From a checkpoint of a small mixture-of-experts model trained on Wikipedia.
Size: vocabulary 12325, 38.1M parameters.
Below are experts of layer 6 (counted from 0) of a mixture-of-experts language model. Rows are named router (the router's row for the expert), gate (a neuron's input weights, with its number), up (a neuron's input weights, with its number) and show model dimensions 0-191. Each number is 128 + 32 x the weight over its row's rms, rounded and kept within 0 to 255.
Before each expert's rows: a language model's description of what the expert responds to; "comes after" lists some tokens at least twice as common just before its tokens as in all text. This comes from a sample of Wikipedia text that the model never trained on. Tokens count by the router's weight.

# expert 12
What it handles: Table row and line starts. Line breaks and the pipe opening a new table row, plus table divider rows and section heading marks in lists and tables.
comes after: "\n", " |", ".", "==", "===", " =="
router [148 125 149 163 123 179 110 173  66  90 177 122 141  98 129 103 119 130 177 140 110 123 126  70 148 193 169 158  87 165 141 170 155 130  88 148 100 164  91 181 149 131 125 150 163 125 147  85 102 154 142 148 136 115 140  93  92 186 170 121 112  68 158 146 116 101 128 113 127 110 174 120 147 152 110 183 193 163 151 118  91 153 133  75 141 141 192 129  97 110  94 123 135 103  67  61 123  76 105 100 115  53  69 157 141 186 143 128 151 158 111 106  87 116 134 118  80  75 137 157  54 100 154 145 122 113  85 176 194 132  88 144 110  89 128  92 105 145 135 131 140 142 104 136 185 150 166 111 120 144  76 173 100 112  71  87  83 108 188 170 114 145 161 106 107 142 101 139 129 132 162  74 128 159 129 127 125 127 169 165 140 143  84 125 156  85 142 172 151 124  72 163]
gate0 [154 156 109 110 169  98 131 140 115 164  91 126 200 141 153 119 174 138 121 139 150 124 165 153  92 122 125 118 145 123 111  87 159  73  92 101  53  86 140 156 121 129 194 124 132 123  97 193  99 113  98 123 109 139  27 125 101 181 134 125  89  96  72 117 191  94  90 195 141 129 101 111 121  91  59  85 133 132 149 144 108 151  79  90 172 126 123 178 190 101 105 167 107 102  88 123  94 163  87 149 120 137 124 127 122  94  92 178 118 156 120 123 111 112 169 165 117 110 153 139 127 163 138 175 115 151 190 144 144  81 105 113  58 157 125 165 150 127 105 166 164 138 169 131 128 177 122 169 133 110 165 113 122 166 147  96 105 104 164  68 180 139 203 180 155  82 177 114  98 148  93 125 108 122 161 116 106  99 134 104 164  95 103 150 101 106 190 151 100 170 141 126]
up0 [138 174 161 174 123  93 141 153  74  62  88 138 146  96 108 133 137 100 130 122 113 177 151 129 150 176 115  43 151 116 107  91 127 134 111  76 148 118  91 110 194 168 130 161 150 170 179 125 117  80  91 136 134 124 149 125 120 125 154 144 155  82 138 170 126 104  58 103 153 153 125  62 132  78  85 131  61 105 181 116 143 186 118 155 139 108 210 165  79 109  95 172 167 172 101 100 141 135 153 168 132 109 140 155 141 160 128  76 131 116 130 118 166 103 110 134 155 116 126 117 119 113 151 176 121 131 137 134 147 118 131  92 145 121  87 136  74 149  39 118 133 103 135 117 126  89 137 109  57 142 135 143 151 108  76 182 190 120 149  93 130 111 186 167  87 118 135 133 134 103 144  94  83  94 123 169 107 160 175  89  66 124  90 127 103 147 180 150 180 173 139 183]
gate1 [113 107 149 131  97  95  75 109 138 151 125  47  90  67 171 197 139 123 118  97 144  97 120  69  79 146  97  89 130 136 112  64  90  65 180 126 133 137  97 137 140  67 142 138 158 160 189 177 141 177 172 158  54 131 121 156 151 156  56 134 142  91 133 150 130 146 182 132  53 114 132 166 105 158 109 151 166  94 189 132 139 114  93  64 120 101 139 133 106  95 144 166 110  99 150 151 147 111 156 106 114 128 136 140 138 113 158  89 140 130 175 126 154  68 110 144 141 118  90 151 112  96 135 144 217 188 129 115 107 170  98 127 131  93 132  83 107 183  69 127 103 106 160 161 155 162 124 114 180 107 139 158 153 129  70 128 143  93 126 156 120 117 134 113 100 120 191 102 177 112 140 103 149  81 177 133 173 163 155 140 146 149 142 132 130 111 111 121  90 157 176  98]
up1 [111 147 121  93 103 165 102 173 102 108 117 121 106 108 161 151  81 145 150  63 130  77 160 134 123 203  90 132 116  86 127 118  94  73 145 113  71 124 121 130 139 159 125 127  92  86 143 163 118 113  78 124  63 181  83 130 161 161 105 100 133  83 117 132 137 117 149 109  96 147 105 147  86 161 152 151  89  75  95 186 127 130  95 134 169  94 176  85 185  50  79 123 150 184 144 183 163 128  62 126  55 142 163 140 138 117 128 127 177 126 141 119 159  88 146  99 134 106  48 122 112 143 186 122 138 204 109 138 170 146 139 164 100 132 144 143 153 133  88  93 164 125 144  87 170 144 166  79 136 152 199 133 168 117 153 117 129 128 105 106 129 113 120 123 120 198  97  68 110 145 169 172 187 128 118 135 114 153 125 156 111 150 104 101  82 169 116 110 137 170 173 130]
gate2 [142 129  93 182 127 128 102 131 124 100 135  61 131 102 155 101  87 175 132 130 162 187 129 183 104  77 132  66  76  62 125 106  98 131 119 125 140 151 144 101 127 185 137 119 110 107 160 142  58 114 141 160 123 130 123 134  80 144  94 121 111  95 104 122 178 152 121 109  63 169 133 135 124 118 108 109 128 119 153 158 132 161 180  95 137 115 154 139 158 218 121 115  86 119 161 163  93 103  72 130 110  80 120 135 111 134  56 112 140 119 188 115 149 122 124 108 136 130 135 168 160 194 173 212 129 158 146 164 128  93 158 149 142 121 142 138 121  52  67 175 118 154 133  96 108  99 130 154 124 169 101 101 101 120  79 155 129 144 164 162 127  99 172 108 174 156 154  89  49 130  86 129 140 132 107 145 103 133 105 124  75 126  95 108 156 114 195 112 155 172 162 222]
up2 [157  56 151 153 122 102 164 128  99 148 151 134 149 116 148  57 148 110 111 159 144  63 121 153 115 118 138 124 130  90 156 102 106  95 100  90 205 153 170 117 155 161 113 178 104 100  67 133 189 104 120 120 131 124 184 158 124 199 131 157 146 169  43 146  74 132 130 131 127 117 141 134 111 110 192 143 133 206 113  81 105 118 135 126  94 211 102 130 161 149 128 114 120 175 180 128 108 153 122 101 160  89  74 117 149  47 126 155 125 152 124 142 142 221 195 123 128 108  85 182 152 102 146 154  87 109 127 153 114 149 100 137  99 162 174 112 141 107  92 207 131  97  90 119  84 108  96 157 159 149 104 109  90 113 126 129 143 116 137 125 144 121 125  94 169 168 105 146 158 163 113 133 155  73 108 127 136  76 153 122 116 132 131 101  73 141 138 119  73  91 117 167]
gate3 [104 157  59 144 114 131 167 136  82  82  69  73 137 113 164 123 124 139  97 128 112 158 134 181 176 181 120 159 127 108 122 221 140 130 179 141 163 115  95 117 163 146 114 182 176 102 147 150  74 159 123 150 121  92 139 123 136 121 164  80 154 140 150  80 168  85 119 131 111 145 157 161  88 144  92  63 137 147 135 125 170 133 100 113 124 104 154 111 177  92 136  93 124 146 148 129 159 115 143 149 114 116 125 137 143 100 133 117 146 123  71 110 169 124 111 123  93 140 145  86 115 179 177 154 128 127 114 121 126  80 137 131  92  60  75 126 117 144 137  92 191 121  99 116 168 227 117 162  72 140  73 132 159 110  78 117 136 115 201 122  70 144 104  91 173  89 135 164 126 125 147 131 131 109 170 160 172 146 105 134  64  68 126 136 180 119  65  53 108 157 117 161]
up3 [119  73 105 118 135 128  84 136 170  85 133 115  95 101 116 157 111 149 146 162 155 139 127  81 117 121 108 144  63 152 126  19 122 142  98 118 127 132 163 107 122 103 171  94 145 169  96 177 176  45  86 166 191 141 115 214 142 137 143 175 112  84 138 136  62 177 142  85 117 121 147 144 127 109 137 110 141 116 138 139 169 161  88 101 104 122  92 166  81 120 109 110 148 151 130 153 126 116 132 107 102 105 172 127 147 141 101 132 119  93  87 164 185  64 169  41 149 112 108 132 145  94 149  96 141 121 142 126  90 120  52 109 165 117 131 194 187 131 163 117 193 102 185 149 107 126 127 118 176 100 162 171 175 103 114 202 104 117 134 177 142 116 100 130  94 114 126 146 105 116 173 172 146 180  94 120 104  99 113 136 147 136 157 131 179 157 116 123 151  92  94 135]
gate4 [109 152  98 105 106  78 119  97 100 158 137 127 178 147 156 113 180 121  97 132 138 117 143  80 163 170 160  72 102  88 120  56 150 123  87 129 150  92 124 129 108 126  98 160 118 105 164 168  76 105 120 136 140 107  76 118 119 127 134  75 187 131  79 148 148  80  93 125 106 128  89 162 127 110 148 161 100 168 145 147 189  92 154 103 179 157 157 177 103 137 108 192 118 188  74  95 179 153 159 152 176 152 188 116 136 132 143  95 165 130 158  94 150 136 100 101 134  89 137 133 121 144 146 133 135 141 137  94 173 119 110  69  91 107  53  63 188 127  91 103  55 157 127 169 142  90  92 136 136 174 138 148 181  62 173 153 110 104  27 161 139 128 133 133 157 135 160 136  92  89 107 133 128 112  90 139 141 164 173 129 108  97 111 155 155 128 126 113 159 168 148  83]
up4 [136  87 143  97 125 101  83 100 114  55 165 152 181 148 177 142 119 116 105  87  92 119 116 116 191 133 161 155 129 113 104  96 174 183  89 174 136 124 120 111  71 131 145 200 128 118 199 145 128  52  91 157 136 114  67 128  94 101 132 129 100 166 107 119 128  85 135 113 125 131 109 116 125  84 107 146 110 181 174 158 152 111 129 124 147 128 162 159 114 114  64 114 134 126 171  98 149 173 128 127 171 166  66 138 111 102  72  81 161 124 144 133 138 166 155 129  94 155 194 128 105 128 116  88 166 118 134  44 177 141 101 120 130 155  91 123 198 106 106 141  44 153 205  98 180  96 105 158 116 116 113 175 154 108 147 114 128 135 108 152  88 159  95 121 114 128 131 123 173 172  94  95 211 143 106 125 133 132 104  95 132 154  95 187 140  93 144 112 143 145 177 117]

# expert 11
What it handles: Pronouns after verbs. Object pronouns and complements right after verbs, such as him, them, it, that, there, especially after tells, informed, learned in plot summaries.
comes after: " the", " his", " that", "'s", " to", " their"
router [143 142 186 159 111 158  84 133  97 161 210  95  95 101 116 159 207 146 191 224  91 119 138  81 151 158 143 108  74 100 125 129 209 116 156 157 101 125 122 175 141 149 120 128 154 162 122  85  86 150 147 143 194  73 133  83 135 135 171 159  70  69 131 121 115  91 109  90 144 116 155  89 138 110 109 155 135 162 137 144 108 154 173 117 127 128 166 101 131 154 124  70 168 153 121 116 102 146 128  93 169  92 129 151 131 156 127  81 128 163 154 113  68  82 106 135 100 122 149 129  99  94 146 158  85 119 102 122 158 157 112 101 128  79 106 133 190 165 135 121  91 177 113 149 104 175 161  76 154 170 121 206 103 118 115  82 150  46 161 164  79 132 143 133  95 158 143 130  83 126 137  73 151 134 150 113 151  94 110 167 109 107 104 102 122 110 115 152 118 138  99 164]
gate0 [132 136 155 114  41 174 113 155 156 112 155 106 112 212  96 141 179 189  74 123 113 129 170  96 152 127 132 130 172  96 140 148 150 104 163 140  96 139 109  75 105 136  86  76 155 138 100  76  92  74 172  87 159 120 128  77 188 132 124 168 126 143 133  89 100  90 112 131 105 172  97  92 106 176  86 114 160  85 126 169 131 107 149 160 115 133 139 135 145 151 140 144  83 122  73 172 110 138 138 173 123 160 111 126 191  97 114 137 115 174 128  93 145 143 174 114 101 101 171 127 124 160 151 122 136 102 122 126 174 181 155 197 151 111 158  58 110  79 107 108 150  94 106  88 145 104 146 143 156 112 135 147 128 106 103 123  43 135 134 127  96 144 134 158 169 119  79 120 118  92  93 105 248 151  81 157 162 142 146 176 185 103 145 122 119 123 143 138  79 127  97 130]
up0 [106  88  54  80 147 118 152 158 148  80 112 151  60 166 128  58  57 102 136 133 128 115 103 165 147 136 150 143  89 147  91  87 192 126 103 101 122 151 114 143 138  82 122 148 127 170 123 152 167 109 114  77  80  65 156 174  45 144 115 182 141 166 104 184 134  98 119 162 121 106 146 109 136  98 101  86 147 146 139 174 116 173 141 128 172 155 124 137 169 130 156  95 168  84 140 158 152 169 133  78 102 119 151 122 110 130 153 169 108 158 109 103 177 123 106 176 130 161  90 112 154  94 126 129  99 102 143 162 128  75 125  69 146 119 109 118 160 120 124 160  85 177  94 125 126 118 139 139 161  79 113 114 142 108 138 130 186 109 146 133  77 143 105 204  78 138 185 209 129 151 133 137 104 156 159  97 129 159 140 168  81 124 102 124  93 187  76 165 117 190 100 155]
gate1 [ 75 150 135 190  85 111  60 144 120 157 119  54 133 106 169 103 110 121 100 158 141 158 208 113  76 100 130 178 183  94  91 144 239 146 106 123 112 137 176 118 163 109 173 115 121 181 157  72 168  69 115 153 140 153 135 152 156 105 142 110 171 133 145 118 171 100 160 109 129 176 129  99 139  82 148 132  93 150 112 140  90  86 118 164 149 116 139 133 160 145 126 165 109 109 164 113  92 114  92 106 152 159 132 142 113  86 133 141  98  56 168 234 106 148 127  85 139 111 116 130  95  98 146  92 150  95  77 129 176 188 136 131 154 153 144 100  88 113 125 103  79  77 151 133  54 144 142  66 129 205 108 121 105 132 152 151 119 155 145 115 106 100 151  95 105 119 107 136 104 123 155 134 130 133 102 183 125 105 131 112 154 124 141 128 149 110 161 101 112 120 197 159]
up1 [105 170 189 135  82 146  87 114 131  56 114 115 174 127  62 153 137 149  77  81 139 149 156 162 128  95 154 109 157 123 112 147  47 102  89 134 134 116 116 178  71 134 119 142 178 135 147 104 117 140 104 198  70 166 180 148 156 148 140 196 189 122 119 158  94 137 100 155 151 134 131 124 115 119 131  85 115  82 214 115 165  55 141 154 115 129  93 131 136 139 182 129 120 133 168 100 138 169 155 117 186 102 132 115 156 128 180 121 104 124 123 177 154  97 158  85 132  99 127 125 123  89  71 106 148 160 100 103 199 172 113 126  85 112 119 148  91 136  95 153 101 147 132 125 151 186 134 106 121 111 129 125 123 149 162 160 145  95 134 222 100 141  91  82 121 125  91  41 105 136 153 103  77 108 137 128  94 117 104  98  80 154 135 117 139  85 139 164 134  88 169 127]
gate2 [135 125 151 116 191 125 108 207 146 126 177 176 152 111 181 181 107 198 146 140 120 102 130 119 169 110 137  68 123  94 161  88 175 166 154 132 197 125  92 121  96 174 159 106  87 138 103  98 130  94 137  79 149 130 149 138 130 101 125  73  49 163 166 127  89 127 162 130  67 157 149 108 134 142 169 137  77 123 130 144  93 120 141 118 117 184 165 116 104 118 110 120 110  99 122 165 177 166 130 138 131 117 165 109 116  79 140  90  85 128 116 152 111 172 143  98 111 119 161 104 141 155  77 144 132  77 107 160 152 101 114  91 116 124 137 142 112  98 118 122 111 162 149 126 139 142  96 101 188 118  92 189 171 141 105  92 139 154 120 181 169 135 140 124 119 178 154  99 145  71 132 131  64 157 116 154 117 146  72  78 168 169  82 138 166 135  85 182 109  68  23 119]
up2 [193 150 120 111  49 117 108 125 126 184 104 125 140  74 177 121 109  92 123  87 113 103 110 126 114 119 143 145 139 101 143 168 162 110 149 218 170 134 105 137 121 135 146 135 172 156  97 148  97 160 137 109 111 160 118 129 181 109 162 105 125 144  39 132 141 113 185 140 125 166 105  86 107  57 177 156 168 137 130 148  68 108 158 131 125 164  59 149 128 151 128 120 105  62 171 129 120 148 137 184  28  55 129 133 129 145  93  72 158 108 107 120 106 187  97 184 114 103 119 127 123 107 195 124 137  79 136 158 108 166 167 147 134 162 135  98 133 144 116 118 126 129 132 148  56  86 177 109 148 160 155  67 125 122 114 156 121 129 108 117 130 192  95 111 153 126 133 156 125 152 158 156 133  85 190 120  92 153 152 149 201 100 154 105 106 105 130  92  95 156 142 141]
gate3 [ 99 145 113 164  98 153 134 162 150 131  91 149 134 159  94 107 157 178 148 185 122 135 102  52 102 110 168 130  84 150 170 180 131 140  83 105 126 154 119 159 152 102 207 172 177 121  75 235  82 167  79 102 126  93 107 145 135 107 105 113 150 103 205 179  87 170 112 104  83 103 110  73 140 117 108 151 100 124 152 129  91 108 164 188 133 148  97 140  53 139 125 163 145  69 146 110 170 146 113 141 122 169 113 159  96 164 105  70 124 102  82 114 105  78 166 110 142 128 122 141 112 157  77 122 110 119 128 124 118 150 159 156 126 101 139 134 121 112 202 140 133  98 156 163  87 152 145 126 119 151 137 166  79  95 150 106 118 123 118 155 192 137 108 139 104 136 143 126  87  73 155 124 149 160  95 140 128 114 158 173 100 211 138  87 133 118 126 108 101 143  84  59]
up3 [ 92 222 124 132 115 127 117 113 122 134 184  99 127  88 203 150 116 114 133 127 117 141 156 124 155 204 111 115 210 118  72  82 125 108 131  98 146  99  98  71 143  94  62 145  84 144 147  82 154 205 174 121 139 156 119 100 141 153 117 146  82 164  97 136 163  87 133 182 119 165 152 173  98 139 102  99 132 153 139 171 110 149 149  64 158 113 144  85 170 100 100 166 129 124 166 113 126 126  81 159 123 102 126 105 123  99 157 166  81 152 115 104 118 152 139 105 149 129 120 121 116  60 107 142 157 116  93 186 131 151 128  73 126 163 150  99 137  82 118  95 147 136  79 130 141 114  90 148  97 151 136 102 202 140 182 120 160 188  96 153 131 199 124 189 140 115 137 101 158 158 139 109 114 128 134 125 130 143  38  71 134  93  90 113 111 120  89  71 136 154 155 153]
gate4 [116  81 187 113 130  93  95 115  85 164 112  98 188 111 153 123 155  86  98 119 108 151 156 214 115  97  97 131 170  72 180 144 102 145 159 156 133 129 138 135 220 162 124 112 151 120  99  60 123 152 118 157 123 124 129  88  93 190 169 172 100 149 166 107 145 115 146 168 180 109 146 103 200 143  98 110 136 127 111 122 142  69 104 205 160 145  89 109 130 171 184 106 147 137 117  44 145 162 119 124  95 166 112 129  82 123 164  92 192  89 128 152 204 115 128 125 193 122  83 135 111 148 131 123 113  74 118 125 138 141  97 132 119 112 111 107 144 160 134  57 122 108 122 157 120 107 119  99 149 104 182 154 128 141 143 183 155 137 117 202 142 158 136  82 121 142 137 111  88 103 135 140 103  92  90 101 150 117 130 119 130 111 152  54  83 115 101 143 150  90  98  80]
up4 [118 101  77 186 147  98  93 131 177  56 115 147  61 111 160 121  88 136 111 117 144 165 126 117 122  80 122 149 175 137 123 161 180 143 126 146 108 134  82 123 118 126 125  97 121 120 140 150 130  74 167 116 106 158 183 144 101 149 135 178 142 162 135 138  90 102 164  72  61 140 126 146 134 153 143  92 172 110 161 144 126 162 178 120 119  58 176 153  90 111  82 175  92 124  66 146  56 194 126 146 104 151  78 114 138 184 101 144 123 139 102  75 159 126 125  94 106 104 158 140  96 146 136 140 128 128 207 160  90  87 155  63 149 182 180 132 143 127 102 127 139 116 141  54  94 178  83 182 122  86 108 115 112 175  95 104 124 136 143  97 160 110  83 202 135  93 109 116 149 130  96 108 140  81 172 155 113 153 127 123  83 167 158 132 168 162 150 152  84 138 143 120]

# expert 22
What it handles: Romance place-name starts. Opening pieces of Spanish, French, Italian or similar proper names, mostly places, such as Los, San, Val(enciennes), Mon(aco), Or(léans).
comes after: " of", " the", ":", " in", " de", "|"
router [153 102 184 134  83 125  91 163 150 156 165 106  83  81 160 117 137 174 160 155 145 155  58 120 125 194 135 128 135 121 109 129 166  99 143 122 105 135  85 124  91 104  66 165 188 157 140  86 151 126 162 157 125 141 146  88 104 200 155 153 142 124 104 129  61 123 177 142 184  96 139  95 124 137 133 131 154 167  81 119  55 144 167 133  84 146 163 115  92 112 101  83 146 116 124  91 145 104 133 118 104  78  87 173 137 144 182  73 119 162  91  95 147  96  91 145  72  98 145 133  94 124 145  81  99 119 135 159 134 113 137  73  99 123 162 121 148 131 103 142 151 169 109 157 107 149 178 128 135 181 105 185 138 160 109  96  24 107 205 115 128 134 180 107 112 141 125  94 124 172 148  92 155 133 144 131 164 129 187 182 137 130  90 129 150  75 174 180 121 137  94 152]
gate0 [110 122 178  76 103 119  69 112 178 104 132 157 142 111 114 123 166  97 136 127 108 133 132 106  91 142  93 120 168 152 102 127 148  13 124 157 121 167 140 148 140 151  94  95 137 158 192 135 116  86 191 194 138  90  90 199  98 131 129  91 131 142 138 139  78 138 123 232  88  91 119  88 133 129  97  81 195 142 166  76 113 172 105 145 137  94 154 101  83 105 112 107 134 132 122  91 133  84 106 130 101  73 162 171 151 116 130 138 206 140 176 109 113 106 155 106  99 117 164 132 100 160 118 149 116 179  83 112 102 167 166  94 145 127 154 191 150 161 107 130 153 125  80 170 164 113 150 106 163 142 134 142 137  95 137 113  93 116 152  79 144 146 125 140 135 109 102 180  96 127 121 116 145 161 101  98  99 133 180 166 155 121 185 169 132 112 128  48  70 127 113 131]
up0 [131 128 126 184 115 163 101 172 138 168 103 131  95 203 185  62 109 101 150 104 144 131  88 132 117 111 144 155  78 175 131 172 117 137 123 125 130 146 191 134 113  77 149 120  86 158 106 118 108 120 129 105  69  94 140 191  96 151  99  98 110  84 172 158 143 161 100 178 166 139 131 123 120 111 103 112 165 144 126  79 115 146 152 123 110 184 163  39 140 148 103 189 135  91 100 140 150 109 166 103 133 112 107  51 102 110 169 133 203 104 133 101  80 195 106 190 102 123 177  93  97 113  99 169 131 169 139 144 135 106 137 177 105  71 147 107 155 108 116 108 127 111 105 134 138 118 143 156 104 100 110 154 112  76 136 164 117 158 133 122  91 226 125 120 140  67 184 110 164  80 109 185 112  65 141 153  99  96 148 107 171 137 110 146  90 155 146 124 127 146 122 150]
gate1 [152 135 185 109 131  86 141 106 109 144 159 161  99  57 130 131 132 126  63 207  97 138 158 115 184  92  89 103 129 160 131 150 139 185 134 110 115 146 111 131  57  96 124 139 196 107 140  65 135 158  98 128  61 135 143 138  81 141 137 107 226 121 167  96 122 120 128 110  89 108 150 119 130 126 154 149 191 114 108 104 108 152 100  75  58 126 142  75  63 170 127 165 108 145 119  79 120 130 112 126 129  89 118 165  98 111 134 171 166 115 118 121 176 116  77 207 131 146 135 157 144 132 161 161 139  99 137  83 107 116 119 102 107 165 182 167  99 157 139 150  84 175 150 112 131  86 128 190 140 153 120 139  75 108 179  98  80 158 177 123  93 124 124 131 141  77 109  79 163 102 131 194 144  92 127 111 159 108 131 141 138 145  90 123 156 109 153 114 140 191 174 113]
up1 [217 207 161  83 144 146 129 133 127 127 146 106 141 157 121 152 107  84 176 168  55 120 127 131 121  67 110 139 116 107 121  85 126 141 121 161 136 132 112 151 147 177 134 171 133 163  91 144 129 131 142 115 134 126 113 120 150 183 103 103 119  99 161  92  88 146 133  68 132  81 138  90 112  71 114 101 128 116  73 134 109 147 141 113 101  37 139 116 107  79  89 121 167 196 206 104 143  84  90 144 163 101 124 126  93 172 175 114 210 126 146 139 130 142  79 115 121 176 104 127 198 100 221  67 133 138  85  81  93 119 150 102 106 110 165 194 105 164 100 133 146 184 155 140 172  85 162 167 123 128  74 133 171 129 119 165 132 132 111 151 162 132 120 109 125 162 122 165 151 153 114 141 123 120 142  80 148 109 185 101 144 116 103  98 108 116 136 106  96 166 124 110]
gate2 [123 110 116 105 145 160 118 131 183 171 123 119 131 135 116  99 211 113 134  68 175 140  77 200 111  72 156  97 138 151 106  84 104 116 152 134 133  95 112 199 119 133 122  72 150 179 186  99 123  89 157 187 113 144 143 132  85 167 150 125 112 169 175 170 142 111 173 122 108  88 130  87 114  89 140 141 118 157 126  70 136 115 155 126 144 108 102 163 153 109 159  90 131  80 130  69  83  83 171  96 106 136 134 128 186 163 126  79 122 128  97 121 133 149 126 116 144 122  85 140 112 202 159  50  52 149 114 131 161 125 113 120 139 144 119  73 139 138 183  99 139 119  87 132 187 162 129  96 172 153 178 142 129 107 142 138 100  99 157 136 119 147 140 177 137 134 123 199 136 152 113  83 111 121 146 174 167 143 142 125 103 130 113 152 131 128  71  25 161  99  75 107]
up2 [127 174 148 126  78 135 202 114  87  90  93 137 145 171 123 157 155 110 133 106  81 114 127 131  91 189 123 169 154  87  89 192 137 148 145 121 141 137  81 103 156  93 109 136 132 130 159 159 135 169 202 107 130 141 131 150 102 139 168  56 131 126  88 128 177 121 169 176 111 102 156 135 188 100  71 108 103 151 134 138 138 118 113 122 103 128 127 195 172 219 109 131 138 138  84 130 135 179 118 181  42 137 145 191 128 147  90 135 148 168 170 177 173 111 126  73 106 137  97 156 125 133  76 120 147  24 111  99 139 135  89 155 107 141 148  71  71  96 129 133  93 157 136  88 109  52 123 121 117 105  87 132 133  79 102 181 102 116 119 175 106 106 141  86 113 103 101 105 122 115 147 185 131 160 140 171 156 135 115 112 132 158 103 114  95 100 110 141 113 121 123 123]
gate3 [161 110 162 135 129  56 145 127 154 190 144 139 188 162 115 120 186 103 133 155 148 163 108 124  89 156 171 124 172  93 110 117 136 118 151 138 100 121 117  82 104 144 148 105 163 129 118 107  68 122 164 170 150 130 101  88 172 136 127 126 175 139 118  77 107 131  85 172 145 152 153 108 170 132  83 118 109  83  83  99  92 130 131 153 138 160 131 139 141 153 117  86 184 204 112 104  93 143  89 126 116  96 144  74 133 191 144  78 159  91 124  94 151 146 173 122  97 135 116 160 144 135 229  78 104 126 124 185 148 109 154  94  96 128 154 118 107 108 199 103 198  71  98 109 132 125 163 130  80 191  96 192  71 123 126  85  98 138 129  85 102 133 160 148  94  89 229 143 114 131  85 143 112 139 145 111 127 140 122 142 109 167  70 100  96 123 143 102 169 123 128 111]
up3 [116 157 133 113  98 103 147 155 160 137 157 136 105 124  81 101 169  82 176 135  84 110 133 161 114 141 159 162 139  69 112  92 131 159 121  99 167 126 122 136 121  91 114 149 142 112 157 126 115 212 109 132 139 171 148  90 105 146 105  73 101  79 125  97 106 128 172 122 108 155 119  98 180 137  71 124 120 115 124 102 116  89  69 161 111 152 128 108 158 139 158  92  74 175 136 105  49  82 134 152 185 155 114 128 147 168 115 119 153 129  49 127 124 139 121 138  95 116 153 100 139 206 128 109 151 139 137  61 163 132 208 162 150  85 185 113 152 147 205 107 175 151  73 142  61 134 181 109  67 130 154 140 120 140 151 102 151  92 138 140 182 146 121 177  91 158 170 139 140  99 111  66  71 141 113 130 131  48 149 165 112 109 151 161 177 132 104 162 124  92 128 134]
gate4 [164 146 120  64 135 116  81  94  87 253 124 127 194 117 142 115 135 169 123 128 142 190 113 174 132  94 144 141 119 133 155 192 123 132 108 109  70 106 117  86 100 138 151 160  79 162 144  93 139 128 146 107 150 138 105 202 132 163 117 184 177 142 147 153 133  67 153 177 192  99 141  79  78 135 127  98 133 143 121 153 118 159 117 155 183 136 119  98 150 115 135 131 147 131 194 135 142 118  99 102  86 161 106 134 104 108 172 114 139 139  68 185 140 117 155 131  64 149 168  97 167  75 103 132  69 125 122 156 178 107 138  95 115 109 130 115 160 141  59 120  92 130 117 111  75  85 117  97  77 167  76 166  78 166 111 130 128 130 144 126  94  98 135  83 141 132 149 107 118  92  81 108 112 165 114 127 142 157  89 148 164  80 161 133 178 118 203 134 125 116 129 138]
up4 [ 89 157  87  45 183 126 107 149 134 134 139  63 137 140 168  74  90 140 155 116  96 109  97 111 134 109  94 132 153 145 127 138 172 156  68 122 156 143 127 144 115 128 112  58 145 127 148  92 113 160 153  78 185  76 138 116 138 140 124 159 140  90  47 162 117  75 122 147 114  88 119 166 155 107 106 164 184  82 127 110 130 152  96 146  88 106 128 100 136 118 127 130 169  90 120 149 180  99 160  76 210 112 192 138 125  82  97 194 104 141 148 176 113  84 121 139 110  96 104 110 153 131  65 147  89  82 128 124 124 136 131  76 128 134 175 120 184  89 136 169 123 166 158 165 144 140 132 140 166 119 153  99  95  88 149  99 139 100 111 159 136 136 123 110 157 192  69  74 138 138 133  74 145 171 195 121 177 141 108 152 132 210 124  88 143 155 139 108 122 176 138 144]